{
  "n_layer": 13,
  "d_model": 128,
  "n_experts": 16,
  "experts_per_token": 4,
  "d_expert": 48,
  "d_shared_expert": 0,
  "activation": "geglu",
  "moe_layers": [2, 3, 4, 5, 6, 7, 8, 9, 10, 11, 12],
  "router_score": "sigmoid",
  "normalize_top_k": true,
  "routed_scale": 2.0,
  "balance_loss": 0.000121,
  "balance_bias": true,
  "init_std_router": 0.0188,
  "lr_router": 0.00172,
  "n_head": 2,
  "n_kv_head": 2,
  "head_dim": 64,
  "vocab_size": 4096,
  "norm": "rmsnorm",
  "norm_place": "pre",
  "norm_eps": 1e-05,
  "positions": "rope",
  "rope_base": 10000.0,
  "rope_fraction": 1.0,
  "qk_norm": false,
  "attn_scale": 0.125,
  "tie_embeddings": true,
  "parallel_block": false,
  "init": "uniform",
  "init_std_qkv": 0.0279,
  "init_std_o": 0.00546,
  "init_std_up": 0.0279,
  "init_std_down": 0.00546,
  "init_out_by_depth": true,
  "optimizer": "muon_variant",
  "lr": 0.00402,
  "lr_mult_down": 2.0,
  "beta1": 0.95,
  "lr_head": 0.0126,
  "grad_clip": 0.5,
  "warmup_steps": 200,
  "schedule": "wsd",
  "decay_fraction": 0.929,
  "decay_shape": "square",
  "final_lr_fraction": 0.05,
  "batch_tokens": 65536,
  "seq_len": 768,
  "doc_mask": true,
  "train_tokens": 362600000,
  "steps": 5533,
  "dataset": "wikipedia_en"
}
Below are experts of layer 2 (counted from 0) of a mixture-of-experts language model. Rows are named router (the router's row for the expert), down (a neuron's output weights, with its number) and show model dimensions 0-63. Each number is 128 + 24 x the weight over its row's rms, rounded and kept within 0 to 255. Numbers have three digits each.
Before each expert's rows: "comes before" lists some tokens at least twice as common just after its tokens as in all text. This comes from a sample of Wikipedia text that the model never trained on. Tokens count by the router's weight.

# expert 11
comes before: "\n", "-", "|", " The", " In", " He"
router:218123113122114103137105123161173114117138085125133149139101120127106145112119123147118136139132115107185119110145165112120127166118144150113135100135105142125135115107140112168085116121108136
down0:115141148117166145126111123143159144114072144139100140161145143169154094104115103132140119129123123111153115146152104137144121123104082056118140166114128106108147100136082131104093076124141130
down1:104184092089143137105122123151109161134161097206144114136104131116152092113117123156144127129161078100126096123103133105130158103135118139124116164113165118124146154117185104116144185132113114
down2:136155109158160119119172150145155105162134123119107123158161139123100136175090149129139130145120094102110127155155088138160120155107132129079119112160125159145087152164133121113128100125103137
down3:154145124130061096110123124152138137153148145110130114119141095133118113129178116133131130112191107148148140158127143115151135118096117111163135112115117154145153125145132125138151105109133126
down4:105174109063140110125150103146160138116178170145147180147078168148130149130075111138075180108163124138144183113111110143133127170166155145146133113135096127144127112119154139168161129117130157
down5:114110139143092139122126164160104123109136128096112120106080109164151088162139169121105109132129143144097162186155136111105143114148122147145129126154105141143118093127171138187115160124093150
down6:069107134177160152165168135157142116139129142119117143147111107145085109117131132121114138133130124147142168127086125142143106170128123150098099137133143077164136144138136154122101182142135069
down7:098136097140123113144105083099134126129115108096142191141160127100130122118127117086099147098140130094136111138134118134143136101137108145139119105103148126129149136104120102136112170143113108
down8:114066170111107079158101110104094127104155137120130100113164121110103180142092143184160138125130113087156107088128150116132157147152114124128122164143128133145131103112148114145115090142144100
down9:161109103125175132080110115137146180112175144133172110139116116147154179102145097134154111157156124152152122162108109131138115124113126138126090090084113150147092162135137164099099161126116104
down10:095119153105127152203113140092096154079139105117133098113136113114087143144110136133128165146122171146115133112151123153113156101155138139125122120136116087157140112083141134115136076103150120
down11:158110088143083106146072087131170102162113118157147103132106107171131084113120175119118146152113111120171075123134111120123090106115143115131157108092143117137120165154066135144160160109145145
down12:114136112132140117158108122092119124172106119107119129145160120084145131118151127120120196105090135111136111125153111149129153086098120161135151110107120114126129117094083173151173114116158163
down13:091107146125174159122131140077103127147101167131178154105124178128106104120122150109140086132074171154149136148152128149112133124145105125116151138148107141094119140121099143125103137163080138
down14:080153139157163114136114117132118129092124124056125082119123145065117123132136146138132168142119115086122142106088109138114151108143115123149103098106103115150125106115097137132150145111151130
down15:106098152113120088125113117131091111140136149145093129129144118102129142167113127154115119173125164117140118100134148127128150131139181135120118142121107100102144103100146139130139121159104137
down16:077151123150137131093106120179122153129115098100125196104089154110128153157155151120133113147141146109149142146158151134146112101140141169101128147147140156070136129145129093136130105144154143
down17:110142122158146120141147051131120122132159101168114174128178116100130095092104143175106142159143129137096132130110103142152136107121141149144150159130154141154118105180127130076149122115101122
down18:098110118100143161071135128115154132131142128121153089111099126136119123114139147122104146129121155116125138174109152143114118099150129136108126128136141155125114124085106083140116212148153146
down19:125127154113174128119178094124124102111139165148070149106078111132138105126162156137149156116112199140122106128142122148164133164110119104111144114138126134129111127139173123148159096118138147
down20:090114118125094114108203140114144127151134162148167136117128073144158161131109146161142117145119130113157113106164114114137139133120146112128128099156133101169127097114131129129148082142185149
down21:132139142126137115088166123128125167098088156127121144125125124088107120119123089122110182127138137131122164153140082165156129172117140113154153128148094145107124140094188131124077099130140125
down22:164133119102111139095117107105129115151130139085147081129082142134104108157124128090119109185158118148106166079101157142129140112135143107116109098128153152115104105161111155160094121193113167
down23:102128124123139097137152145111148087158135136157166123114116135118137107189073137148139146090103101092124132148118154110135166120121107085193134107113149123096187099120135118142099094126132159
down24:120085147132172170111130094122112128146138156098079153145151140138097115166142111117110123122161097132123165090145110116156111142089204140143149103096119163136156134146122098162110093160127122
down25:096128098141123132153103096109136114145128127155110123114132097098155111149121130137104197189142146104111142162113123095125141104115119140117127134143125132119137092127120109076157042083138125
down26:123078132121160157093134113082142094132100166110119107113142111134169120149110134171117123141142111119116151137127113132118124152124200153100127137109146117172123171126107153157136118135158105
down27:117093125121152148162142126134118123174165133113153151123089167137128100133099080166131101151126139121089133139178148071135134100127119142150147110108114152091162103108136128146129148087143139
down28:135116128104130072137143101111126116126107129125083117177129144117136133096123133074166092108134148139149107146168119134120101138094130120098132157115121165145090137129100158118134050125131121
down29:105147136142143081145111152141121150123097125121105131122085152152105122112101113109155132169126136127103141128116128129143141139127138101150167126158108084108087121126166117134107190170096175
down30:123079144135130095156145132127143124099148172145094064144074133073099152144139101131115152119129108149094118103130090144127127131130144093162139122116103122164126132119140126079130090099141108
down31:119124124068131109130143098130129158120150135093097140100117123129131108079113132120120152092153141109145143084119128138107153113116083131130148134121135152162134115106068083171107048119151142
down32:102160143110125147100132137147115117109164154127098137164139112074181126147119118146170102107122106078123135146160124105171182118112093084103167146108110143130132114114150127100112076132129133
down33:152142194131164111119127178139133124122102125143112190104098130140156143103124163099136073121126164100123117108144129118124092140167129119102150154143161106112199107124123155147132101147122092
down34:132093120159116102114166100106177153129133133140103142131137126099109142164134153139078128149106142131158158143141123116117136146094161142094108123128115166125128145122123148101168063104156154
down35:119150104137155157094128155111114161149085148130116139167156154098156146134142122109109088136098144124119139106163156156116152116140139106188130141108166159118168112129135114104124071127120110
down36:088121132109148163161066136125067120129132143128152070176144136091134157130134115113109145162110112095122168135106123132151139110157151132129122137086136093140128139101140139072116136141153150
down37:090118138159160128128098105153097089094149195118123155119171078135146141129123120118074139106146136122080143101119156159128155124087132120148139132123142081129166110129136102120127075112147118
down38:149160120096077129127126122150129130182122092118096114126149102122155137118137049170156120103130118096121122122111127120140130104109100112132154102149127166112106101072108147184113146128150152
down39:165156095057117107085115172169148109140126112138115160123102127133111143121137100098145149119093113143161139131106119102135141112124113133070150132134114130111129104112177134160152152165140176
down40:116105171101112099090125131105092099119090095146107135147102135096142119139111154126133150120163122098140106150101180140144113171117132159144122157150110096093147144152116177147135201146158134
down41:166131106104156104154136102130140071131108116117154192157106134105121115096158125143134137130129134130115113092109107143148145116168093145133124118144061125117146116120137115124108125148209153
down42:161113138142138127134149106115163111145155163149146089137126158152144134136118079164099137123108135121139162146126062162106138182141137106158112127102118106146143141142137130125145159149089116
down43:118182136103139161135110110144130152128105111140099136145141154128152116118154119114136076091080132132112145097102127110147133154121122098099152177168129092114139106144104115124113164145093160
down44:147124134115105127119137129122120141159138147187062123129149137125166142157160089082138140117083099111132109148139139124139143119187075162148160146151141127122119142104143179129124217152105094
down45:088151126168084167105117107111158169089113157173109137111138110157127145125152118109090140126123165124104122132127114110150136129148133137127163104124128132132135139086135108124119059143094132
down46:096176089152098116147130140171181112136160101179120152103151138071135120133133108158143099107133122162061105118089121113144126129122120168145151193126135122138114129131135125124090149156115148
down47:137093177139127124116107125115143153126132121092113097128146095105090106087166165130148135136111120147127123117096144114172117144105115116114087149139134105137162098104167124098155121154112113

# expert 13
comes before: "\n", "|", "-", " ", "The", " 0"
router:126128089137124156126084164191122169116149109104150121114142143089121105113128107136144099127120124131183099131127135151127134154133127151147119146103096073129122118119169123167080123136140142
down0:123135139130143125148163112081114134126109136113120168143127136139107122159129144125160142148115123122102144124112116109097160095133132111118122122114131130110142126132104118109116000132131113
down1:095128171153150116102130164122130160136145149125117131140154119110109147082096115073120170139098133148124125120133129148150148154099122150106096129164168117145168129100182108128120066128097159
down2:150116130149151110144101106142150137130167083078140136145120102133141129152157142205122114199131127141159118133119141103165130099143159102149115132094135129159132117136127108128160065151131179
down3:118172132122131102120130155122114111113120143126116120118144118126119157171106152166169117132139152115157169149153096123110123141139123143124107100094177161141093167081143130147164113125125122
down4:141140137109116107128114138139114147145080119148130122137119140153154143169116102150156140158129159165166102114175157090131113087116125157097118125143141180109111117106114131139122117149156159
down5:105102103119132122109111098121083130130147124165139148162160183118089066108118100133117141137109138144084171133133132160119147130158170126112134133143116160124090112134125094099110120136110087
down6:115145134127116149129119135094121168102095101114126110148152156124103131081113130098136165125100114093135173118109162163087131108101136102099115135086131149097118124128124095135150197120116128
down7:130133172080119167137115157142084118112157149142082146143147105122119097138153128116149150130099161099170089117118142127154153088167119130127137123116150130174157148101125095151174150099090116
down8:157155117159112146141138161129170130097102102121167130177108148130105110126133158128086102131087114138116106133129145142089124077152116096156150175144118094084117153143103150096112155118070115
down9:063113148190125152115131155111150110140151141092125129136143103138144138136108179097132159111131150092104147125163114116126153098103120138120166154152119137124147113116074127137112071122138135
down10:096104099082133148150107147116108123109164137095124168162072114123093101121109136107123117123126150129145128178134159145117129100136102128098109137158143112098119091138134113135108199128138079
down11:150152132100164126117115156138130144080142126044112122151101100094118150122138091111129142127132126104115116154134125182098149114112096148137137123152122123131073154159126103144141148144089118
down12:104140098105151106110129099158121149107141116144101114125120114094136142129121106172161148164138135132158148178172093151160136126076138144129114148061138133106131109133116142100130123174140138
down13:178137152165114168138185115102162103137105157139121130167159102152129156135137124096151129132112158135138136159128122140125162145081136115147141145113150151142153145123100101110127095099185123
down14:092147133157148101080125176138150108113171135130155158106083111144157123165152127184134139119142116121141139141108122141124110140113125169135127137139127075123149120157125161137178172109150121
down15:126137120167142081116087140105145105135133173116093130100148075101099122112150147073077129124148147149147136140186091149141142150098098156119085134121095128132134129188140141132119117104161122
down16:114085137138153136157117136134099120161127145094081163115136109132119133132117137079160137133103146150141131167182100147153157091136122137147082145119146124131087145145109136062121154146142122
down17:143113086088147110116151137098087075184152146108138109132117125144160137149108118111169118109113150145116124119151169168081104155165096110107160114115105157123125085157132108150163139149124143
down18:142125106114152111103085094161137121170146168126172125103099146115149148095123127122117036129129137134119133137139123173132134126161141126102111147124136153102105113125123107112115128131109114
down19:080181115140157117133122130108169123117157140102122136114117132105153125083119111145140160086133147138106103151139140107139177143132145142124172150151113104132161112130113113124111158086167092
down20:119138173105138163141102190129146126096109133113124126123137121138130148105144148128064115119122141147113176098123124131128154093137100112120168147115124101129113157124122173133113107095118086
down21:118112103129145154093157118122141147079143156170180110145162109126116110162125139095117147098089083140136132139121067106141142101105127130151133136116123076171132187121120134083144100098100102
down22:147104156171124101161146135116114106146145132141118116149120120132102145140130139148130095124141104114106147122126123101148129157138122097162116110145131127193124157131098123101130020119126138
down23:128140164125091098120128137130149120151115111129158140161133115099137123168159093104132079163149097133122146128101125073135131091136152187125168106121119148157100099087136150141139072106090109
down24:108123156116132138123166103138124162178101150090119148137125152149088112136120110125152114096137143089144123126107130097123165142184102133127122162169099143099153124125117154145155159144159111
down25:123130137068113102122149109123119141154160115178152104147133169142107107153116097138126154106149078116120110109108102082133139126118110108115167112122099152138151115095121106127157060113116148
down26:111103173142156154103172147102135116127202142175138134141136099166108170159139102135131137120125155070130157105109077116147113120141129100138138104137126100150124108090122105107133087154121122
down27:107108082105125107117110119093116143110115147159172092171149136110117154149155133101107141153140050183144129132139096128148139132120115097087126074096086128156108151100130093127151119149137120
down28:086148109184144163137139126189096126095124122138120133095142117119112163111132142114144090079146156142132097138100108181109087116148142136102111150127146134133136138164141110108126137148124119
down29:167161139124101142127090111112132144153143139141163123158130166148070121135143129119099101129172137158106140143124158097150119070130124167126159112118094128130129128107153053117170061151125133
down30:117147117174143124081101092133117108125079152113124120138135113165117131124127083162113154185111150152109125109144130158123165111213141140132128092123117156093116097138138128093086135144169131
down31:103155121155106143145122113143148120109108148099133171133139121143169085121140110092113161123102168132094143124131172147100128144118068086079102119161134114123169115141130137086071060144107126
down32:157115128114152088129142130164104123172115126130123102166124140103201154137115087126186147124118118138118127125126133126145125077139131130110104130126165097140164126125155169110109101128142133
down33:164097146131121144084072145147111105106115133145131148144125072138137164110129125097088147146141142129118082116145164122171132095143134173150096141096132101137118143135149132145131117133107140
down34:111132146155159168146149125109141129132167163125139112110126110127110127105121131125104105105086135149135144125118176171100138133141157109156136113126150121140128118109098114086138151109163119
down35:065135157111143175117105085087124132118138101138129148182141119122158156115147174108120157140139100130120098114150091169125141114100137107108138143110151101148107080133104133090139127074145108
down36:114118161150140132106126126161146097139121125150147152113129140114101155190135115147155141176096128142146150148129098143126120164154131145151104116111117146095168089168097129144129092151103128
down37:111122125111149124113144136122131126120146134183126103101076098081142137119110140138112104099154162149148118153156119123093163132105108128150146086131160147121138112136124090154165068089125155
down38:123160144150126121151163158206125130133115115119111123115146111147137117084180127126107111102167111148149147138129142152130114144128166128114121132104127159123151089169155155154116105147121135
down39:134156111156144096108151148080117093103130123146118139075151106128153130141070178141134173123128119128115147126161161129135149094137108130132093166135146122088137126152099134121124066153134123
down40:125086125113121162147101110089095138098134130085122125166126170124140109128152128060144139152114137110145133102132111105096140132134171092127107143084128148100137143153123124152137059099104105
down41:106110137118169146164110142108120147104112154073114126147108133122132116121115174122155092100152126148153107164111129165121115111147106146124113153140113134115105125127138099133102151127150119
down42:100125156139148112111190123116139122186158167084128142102145114164084111142134135105151084131087163129118134107138148141158120099097107146141089148127106122106156105144135141154082154141108154
down43:111142146164094141159156140113102110103105118144129118122141118128148117149146156125169197162153143166116164108110120141129110141160120141136063133189165123136112133181160102112131082151130133
down44:142110100142130153109141088134174103141103145113199133112152132146093124136103176140097151125119143149155132130133091134113112140130170118176137081141123138134120145122103110065151066103114104
down45:146129138153154086123172100121139130139110129116136165194132108144116111137162159137123139072110120092140133128169142116107143157136110150130097153100089138137138165154103125092148160114105145
down46:158119134130154125116168098130137127096120138119168107122121148097156171074154150164131148114119116169111111124151110140175154138109104126115137136124108090189139118150129142109105122157125118
down47:108122134111163149116097164110106130133143122101148154137127159124131166114131105115093123124109125118094151128109126135141180124109137134148168156144122127133104104178128137148099100136163170

# expert 15
comes before: " the", " a", " to", " in", " by", " as"
router:165145126172103135077116144138091130130143083181128094151155117127136151117138113150151125195123147149162078106148115128146130101132163193103146131139135132134136112108118162119110115111064137
down0:099150152148112136158152154131160135130110084169150106102101114104094161141107090128127090135136143107084131109135122154118097163126153121150139132119138104121144072110157107120095130084135120
down1:111102116110121136171107135201126121113121124136146136128129121120142108145121145131162125091172148104141119175143116125161091148127137171141142074116103106124125146114106156092127048083122117
down2:108126129165142127076099129123171128085140179135146150122095138133140136163101132102087156129109111121121165099157093119154138149134131099135136136101162147158144116091104147153151060134155121
down3:118098161124156144145140119135147127208132105099139104125149141108106118147139109140107124162147126162126098091117136085142138136126124134155128074117123118105092117130121131070170131100089100
down4:123130103146095137131109140153135159136135094161104116103105080113141077149114114138156140112144123127090112091127112152130115123143086135116156128124161128131164148133093130128133103140129099
down5:125074105150116132140136113167125132148144169139124159139091169133123114133131144098148143110134112160134107112173108125145102096151136114140123149123165122045152144134102130100139057118132129
down6:145101101083140158145129070136144125152134127124134143147150122141107087090135130115148147112139096115148131129092070107126121136106135096137116135101107091139168137115125112151138048164120141
down7:102137077142180114153120087098122115126124123096165092112108139137130128111149096137105116088136130149127120113137131111127129088145113162084085156151152141146096144154163121155115183120179104
down8:120143099135127131126136131168129120126118165128093076118164151103134099137130105104150145118102158148113093124145138149131131104094107152099130096101123092128116156106141118121129155133131135
down9:151106097130108108081176103120120135138097133115135131099075148145129143112154144160124117176133155147126117152124119142101156132142131089121096122121137123132105145165161154134118140133134114
down10:126153153151118148107160120121137169131128128110119149140145107164161124117132126103121109131113205146128166147141096137098128160105139099117139087142172135145138079093088098112098094082136141
down11:150151103107132130120169158083119089134107115088101097141146118115170101154121134154150182103103147171102109118138142104123104114148078115108075150118139087171115164090110154107116153137123099
down12:096140128141095125173157163123104132136112146124150117136120144071151103126158152148150085114110112172123169092155132111128104142087131140137196159154133091137148089142137159100122129112157118
down13:146132097122112101146138117148071130134133104094162120132155105181107135119138121117134063158141150146165102144122149131110122136096156165134154151152144133126105161069144117131140150119152144
down14:101100105132150162151102144154146125150110097169138113121110123111143166151130088110115150095094095107133139110124088111120128103149127163154096148131123163137137113126089113108135100157119104
down15:124121163150130145090122136135172134109186125198159168132112123099082103111110130138135150131128086133147128106131162099112098138127164101147080088194127127141137076130143109128174100130107097
down16:127175133149113136126179148140127121164127127145131078123134168120080130137115077145177118139148116136119104111094130131106119117124159167108126129154164126113138124140151149114155160111119140
down17:093120154132135119123145149134120132153127123118112114084165149143145137152151129130138136152134132117137107117145120150141182116118168163173075085113143139059183131177105136107130136130169144
down18:124109126163143153179138103118081128123134134128142084158124105094090158138134128183144076130148143100113128087112115176115113138152148124139147132092138115162168116136109127050143108092073104
down19:134113116101137168125140144147133131187088125073145158176124166147153151124157079149091121144130130156142119140116159121118155118155147161135119138096143144133159121164154118106089175105130070
down20:113125127094164110095143149099118109166158157134124131082142120154166089167150155128164131134144137089117079144150148164114131119153156116123134132097123139102106109145098059125098125121152117
down21:101142141111166150128102154135111141144120129107140146144134130122124141148137120121117146146106144121159128145144117102126088127093148096128146117127145146150074137097153065140140152113120111
down22:120123104113106114136104108169139120115103148141123138139156110086118089176112158175112127132179094134105114131099074124138142116135148126162097145159127184112157130158150173159082150153162121
down23:123126121193131151108102114105136101091127132131108081128097114127158117140157141163098164139122092129142104167109102105157139141110150133105089127106102137113144139145086155128149159164164079
down24:078137107087137158127122198163139154121151122140150153128102128120146147097110144183115135176147167144117129192083096116123126151134098119148095122126159109117140132126151119168138119119111107
down25:160143157132139118146109130118108136117140088158130109151165157126074102146105089123134127091125123116126120109129119151131115102090123147126176100095142141126149173111112108145147158106110134
down26:098074119129135112105172102138106088119120161122082142160150128145131133164161117141148133120134183161109155179126137120135156097126098179106125141108102136147095144165126109104138136085139142
down27:147151116139128149082157136126146155140131124106154133130165178143129127079128144163125122148093151163138119123139137144138109152132110127139124176081134138101119115137121151127101130151120136
down28:173147155134106145158098116151085177099133119113179115142121134133104123140112118117153148170129135160150159141135101145126100164100106114148125112119092132072153082146158145093123105116140123
down29:145147156135097098111145122159146134095105102192147116125136132153102159127138156173161130161117129134137128143156118140109135128115184108121150144122098091153154186137107148125126105121112127
down30:158149119122089144137124098073100114143100147144134083126112106104153122145151096182140073089144113077098091100117174145146142142163133151110155086139108140120148104105096115122117116127113129
down31:111077119176148187151087118152084081120132101131126115133127097109156108127134117096131166140196065147178117118141106142120155103108103132139120120057143085168120122128142128153109084121128141
down32:116103108126128126091185105149128107175140136122169084104112147118108131137102123157155167178103102113163157131113101093129093117139148128080144127141098100150085079099163147099107115102107149
down33:157109152164148148121110071108100111137115150088144160118132164133095133109117144098126087124145152142115143122119125168138127114138141081101134169102104148132106093118179126142144128093111129
down34:155136145130085102120150148130150104098114106104130119139113088100168188127128109113106109159123132087132126188124121126126127187122148159124125135120100104120163088096123138130106100139126130
down35:158131153162175129113115138127104131120102092097080122139112144110125113128141105151141147148103113130132080123118144116152140099167171155127107162110087111090135136127148145094102199119131123
down36:153152126130121142130122156128117097128152119095116145113142150148119107134146157132124125161142147162118139103124118149111099160082150155136146139104102127098166119148141128108074127132111116
down37:148138151100116116100135167100135115118109136079110127131105152131143119139160127082139147158087112157124113126168132165175122095121101115098090109099143109123131108129122143115167129113149143
down38:128107104151090118112118115177120123096157146146074143105131131122134129126137171098101148156169147129120166139147140119169108139111101090105155107164133177105148119098150142146099064165092121
down39:116131158127148115157157102104114139146152115121139143131119134140135128170166090127148088160118152174078101111095134138130130103114149137146121148151143100121137146128149120162151094131138164
down40:175136157106152111117106090126150099115169111106151155105139157151150083107152145111108136114129162133156127181143116136144150164124139142160108126138103121119131115193127154126124157141160170
down41:137092092128153133106129114124104128127154114098117167157128057098160110148145155088118094117118116077163093130124141168126115171103141076124107149103168136144141115129131106106118124098125101
down42:113085124157146084134110102117094124118100120117152160110147128179137174178114114104142112151162166106123121128097107157067114101138126150120104146147131148129113144106121125129116074140142110
down43:107150119148101123109119108128090119115139098145146127141145129141134138170170115132120098103087136170132132145078158107141139147129075142162121142161159106145146094093157144128158175146102136
down44:165100167148124118148140120126135075121161155091142135088151134163155150130144146101145127144158164125113134128158159118153127122128105134094117139205129111084116129142119106126145128125135102
down45:079145151109172120124163115119104151132112107108137140104125105102100148135136128128084165119138101115162122152085110134105075147149132148122169132064106148152140123097173120120107192130121130
down46:098174095072164157146155145159152140128137100098156119145116110120089107121124169132126117119163116075122144145141144102135132123093165130140127086142115166163083106131146112128097117123111140
down47:131148143092125131094138181110119135137152159125135160126168132148084129166156112164135119126106174141127112149129157167101115147125121143157076088135129147083133153077139087111121170130137113

# expert 4
comes before: " |", " the", " ", "6", " 0", "8"
router:114091129158099128132099163113098142122107143136184103134105120104145137155148120127159132154113125144155072112133138076117141083103124126137104129156158125132138140093126115093128101143116119
down0:147139154139113100145125053125125110117139147112139157147121102146137102150126147146143097128110140129151113091104127129143131130162128168136081126099155148154118122122116167090140104105134119
down1:159104117120126126130140118129153096110125178162093145092115146122142153088148119131123122136163124126121138132117143117144162148112121135150110104148167155131150142191139141134125173119119116
down2:123117091131112103109163186122152124143157138123102089165103100133128126118147138108154088150124102136113143107087195145170125145135093117118140156123115144120151115126104122142118165114143107
down3:152137135144093134141185124118128100150127090163136114147110139145128144159142151109103093142117055133175106137109108130173169091136103164123090116105118117155127120130159125092122150116115090
down4:089107124110166115102140147163101150151128131111146149112132141116125150152123117132123154162144134092112162108153131125128138138178126145129138133170110166117130123132148133102098099149133155
down5:175144132153135137146140183125116134135136083099114164131098142125081109080092152135117112155132097128112147140144139146162078125089161083138089159153115106104158142121098155164152139095093114
down6:137073104107129141122123118163143088117129135141092140114106121140172113186130166134109172143177110101157072158115115102166123152139121096142100105123154114139135135152126120128137061177143110
down7:112100112157131162108069127109135145089109109090131149084137153140098140118108167092130183098107091104152125112143101134147135123124147142110105120123126093120110158171118107095162102147139101
down8:133143105151116148140117099176146142070132106130133124115086140171168120140146080116100117110168138117168161143165108112151141132147106150130147162165168102117160143152117130116106076129170120
down9:105143114123170123097135098135122109143139161144109126111180154100172100101122137142120159138096163124125161148137134105118143129108104166088139185123110139128116096116130162146133128117133118
down10:126127117146123094127146133101115128100156107116150182143101116108129144125125168137157157136103122107126106094121151136157146173099143081117146165130116075126127079150132113150115134185164150
down11:113161137108172136136108147135122133135132135124155157141134143107122099087139128128122197111113114094137123127148149075133141087141093139086112122148169149166102149129109142091118146103111122
down12:126149147166137131081149137131126093135147136146127128114116145140160173089126133116117103151128127152144139123094100149120142102151164110137123129088175117089109096118127081102148107127136092
down13:091145109148160164140135096130118166120120124128139131135157161112121141114123126164140125123131100115088120108133163100148155114123099129124081154111119092129155095114064166133132101146166126
down14:148168160077087123110115147138141153162137123122100134138155144152151135130121135100143161138128149163145087137125095116136114136072115103071144117117087118142108113133157150121154150140100190
down15:160145133140118105106164052137107104144103113133138121084142172076104103115141119177155102117124137141127137118110117162158139116113146135152125143127141103128111080142123134158087167133152127
down16:136120154109160109113140154121118082130203127106145085155077145170127169123098087145108126168137128118117153149095099120158096128123121170121100115125111091125115104114155112113182146155110116
down17:096109132132126118110123176111123101120132150122103108149117120116155089111119155104175156094127164161073111120110140115084130147109117144125144118137129098128106120157122122124157094127157111
down18:099122188152161199105102109166152136083156097155102147161103105103138181113132102122129104115140108099135168110117126113170115187144132130145111111086108124128131104124139127119100091140137146
down19:163107106163111155079149144127139133137103163116118140107120152119115101081138164104101111097112123136120176080125153120127106150111151128137166110132135133140110131131108139150089081146144131
down20:130137155114119088129144144166092127121107149139120104136097159100090140113117158150125144140118167150114129140102080141107125198117121084156121151083087115104157090083120170105082112152159118
down21:145157127088126135138100131143097122151106186131152111107151143135093134107158148111174141124120175122160099147155130120110147126134117106095140141117137156138080150157174123139098201176141159
down22:142103101123083104135142061120147122160118125130172108113083136146104117137113161154099161139138109110120110065110088100126130131146145116124146080138105124109159133138115097138101098129114125
down23:100173126110134139125144157156149119129080140115123149101164136114092098054108122137100126137148148151139102144156090136153119148140135121100109139147138097111111127148146135112087128171110107
down24:128131138110093126127131098104121109092178168128120140123111137119137142123128129123119091113157109145119173136126143119129110138109129118143137086106105128156130139129119096097154076105133154
down25:157108140123096112114108097093089135110137056105090136146095126093112147112144138151087155123092127129176108126092089130139121149113118155111112162125127151099168101156103132130147116126111133
down26:096119119142125099144095167124144119104144107143161109104128110122121107140135126152146188157138113126129105099094139150154171101127128104102132178089144159166098143138110113114138119099109118
down27:130092069142169158148106080087126092092103116112152122097106163100158141083113136148112124124117109110136122131118085167137129142152150112107143124141119138169082142120145128112105106150120112
down28:141133105154132142104122071126163103122155112133148154128095153121098128116105140140182117127177119160152154143111128109149128132177114128118116103147140148138137158154166134128111117156125112
down29:105115163142159160145136084098148123118131093098121166103146130149074110137114138130101135134127113087155100108133122163123136104164161154154157106127111128143098153169115115114143178169165134
down30:141159133147089090138102096138122138124106108118106128118090137169109149111154140088096093080163109092122159127112141117112144102078110121131140121154128156114191115161162151117154140093119150
down31:141143088118093117129098146108131111185057138201105111104146133102159092069122089159138144126117133118100133159139109125131143125130097114161138112111123144126123124122153116135140166123141130
down32:141173174098106109090113146138080133098109119155128141131136155139129093139153152142136115112141166141087104114123134116132135135143125144145105103158113112138173170156133124128142087130094095
down33:085124156112148136142112136106121100117111160147120087163131129122151152149096135140146087125085136109139103148147153169126133100130121178134165116127128097168113078120113128135119115131130132
down34:105114112132178063122165122125125098147166079147148159170092160125122118159123105145122141095110116143129092129152102145104102139103151152154085092144144109117154128128139120080118135082158134
down35:109112102099138148139140105172124162179113116081127093160113151146161137141126069159096129113124154118176130107106097106121122155145132193092072115112138135149152139146145119125119218091115089
down36:131144167133142111080119093141109159137135141102176124167154121137130097122132094159135151167080123128121100153184135135111120132151101112149142130160159131128128112097134120116105072136095154
down37:145146122120102114166077133121142121108108114094116114141136119129126179109118129124168086123136144182105115103116126141123141141134082123150137128162112109128138104187119125176107144163081127
down38:123103123146179111171120122150110104090123102102104119062144120107122141101128104107105136108162078122127104129131110150127144116151117115163122153125127083173149135147138160123119119125142098
down39:125115168090124089111108126109122149166111099111136138140169142100110169128112118123135118177131105123125171138110149089137131157142102133133123156096119134092117153107144081108116238126138152
down40:131082108106115138154123099123116151153117089119139149178123124109110086117129137125115106129142145127142147161107143104100113096142093098115122151128129132132124124092162120143131112107108150
down41:179149111122135098107134141096121129138128112145139140114117151130098125147136037169149114148104124129125059151140150114174103158129146163122143126104134147101152127154094128151126189148144143
down42:164127154121138123147168138121128115162137118146159127104102117135063153081149114144117152131113060127131152097166088124144147114139143124166135094153105091163113146126129111128127163103126128
down43:147113164119146125084107102129083132106142122103146134149117133137158094092119144178159129131106144080108111162130150149121070129112115163113109146109119082121132113130135141125048145138143158
down44:104179146142144107119090152182119117098154073113175141140150142163142127141141124098110096105112114115123138125094115142096110145120121126121151140149132082120158117152125083134143159130123164
down45:117140083152171153138146171086126150102121105144119150124083137107117118081119160138087098103132128108076131119132080114123117091107133148165113107153088100132163162139132110145149113087145076
down46:131153129125124119081119157093135119079189143083110092169105126107155174109123131148182156100122138156129138122140134180118151108117141112138132146120090155127076127145143114147152154159134129
down47:139140124147145089141135064146123171108116131129145137149167118139099124118123142134156163071121115098163105132143106144170122121157124139128094138121113176143175120100152079096116120149105133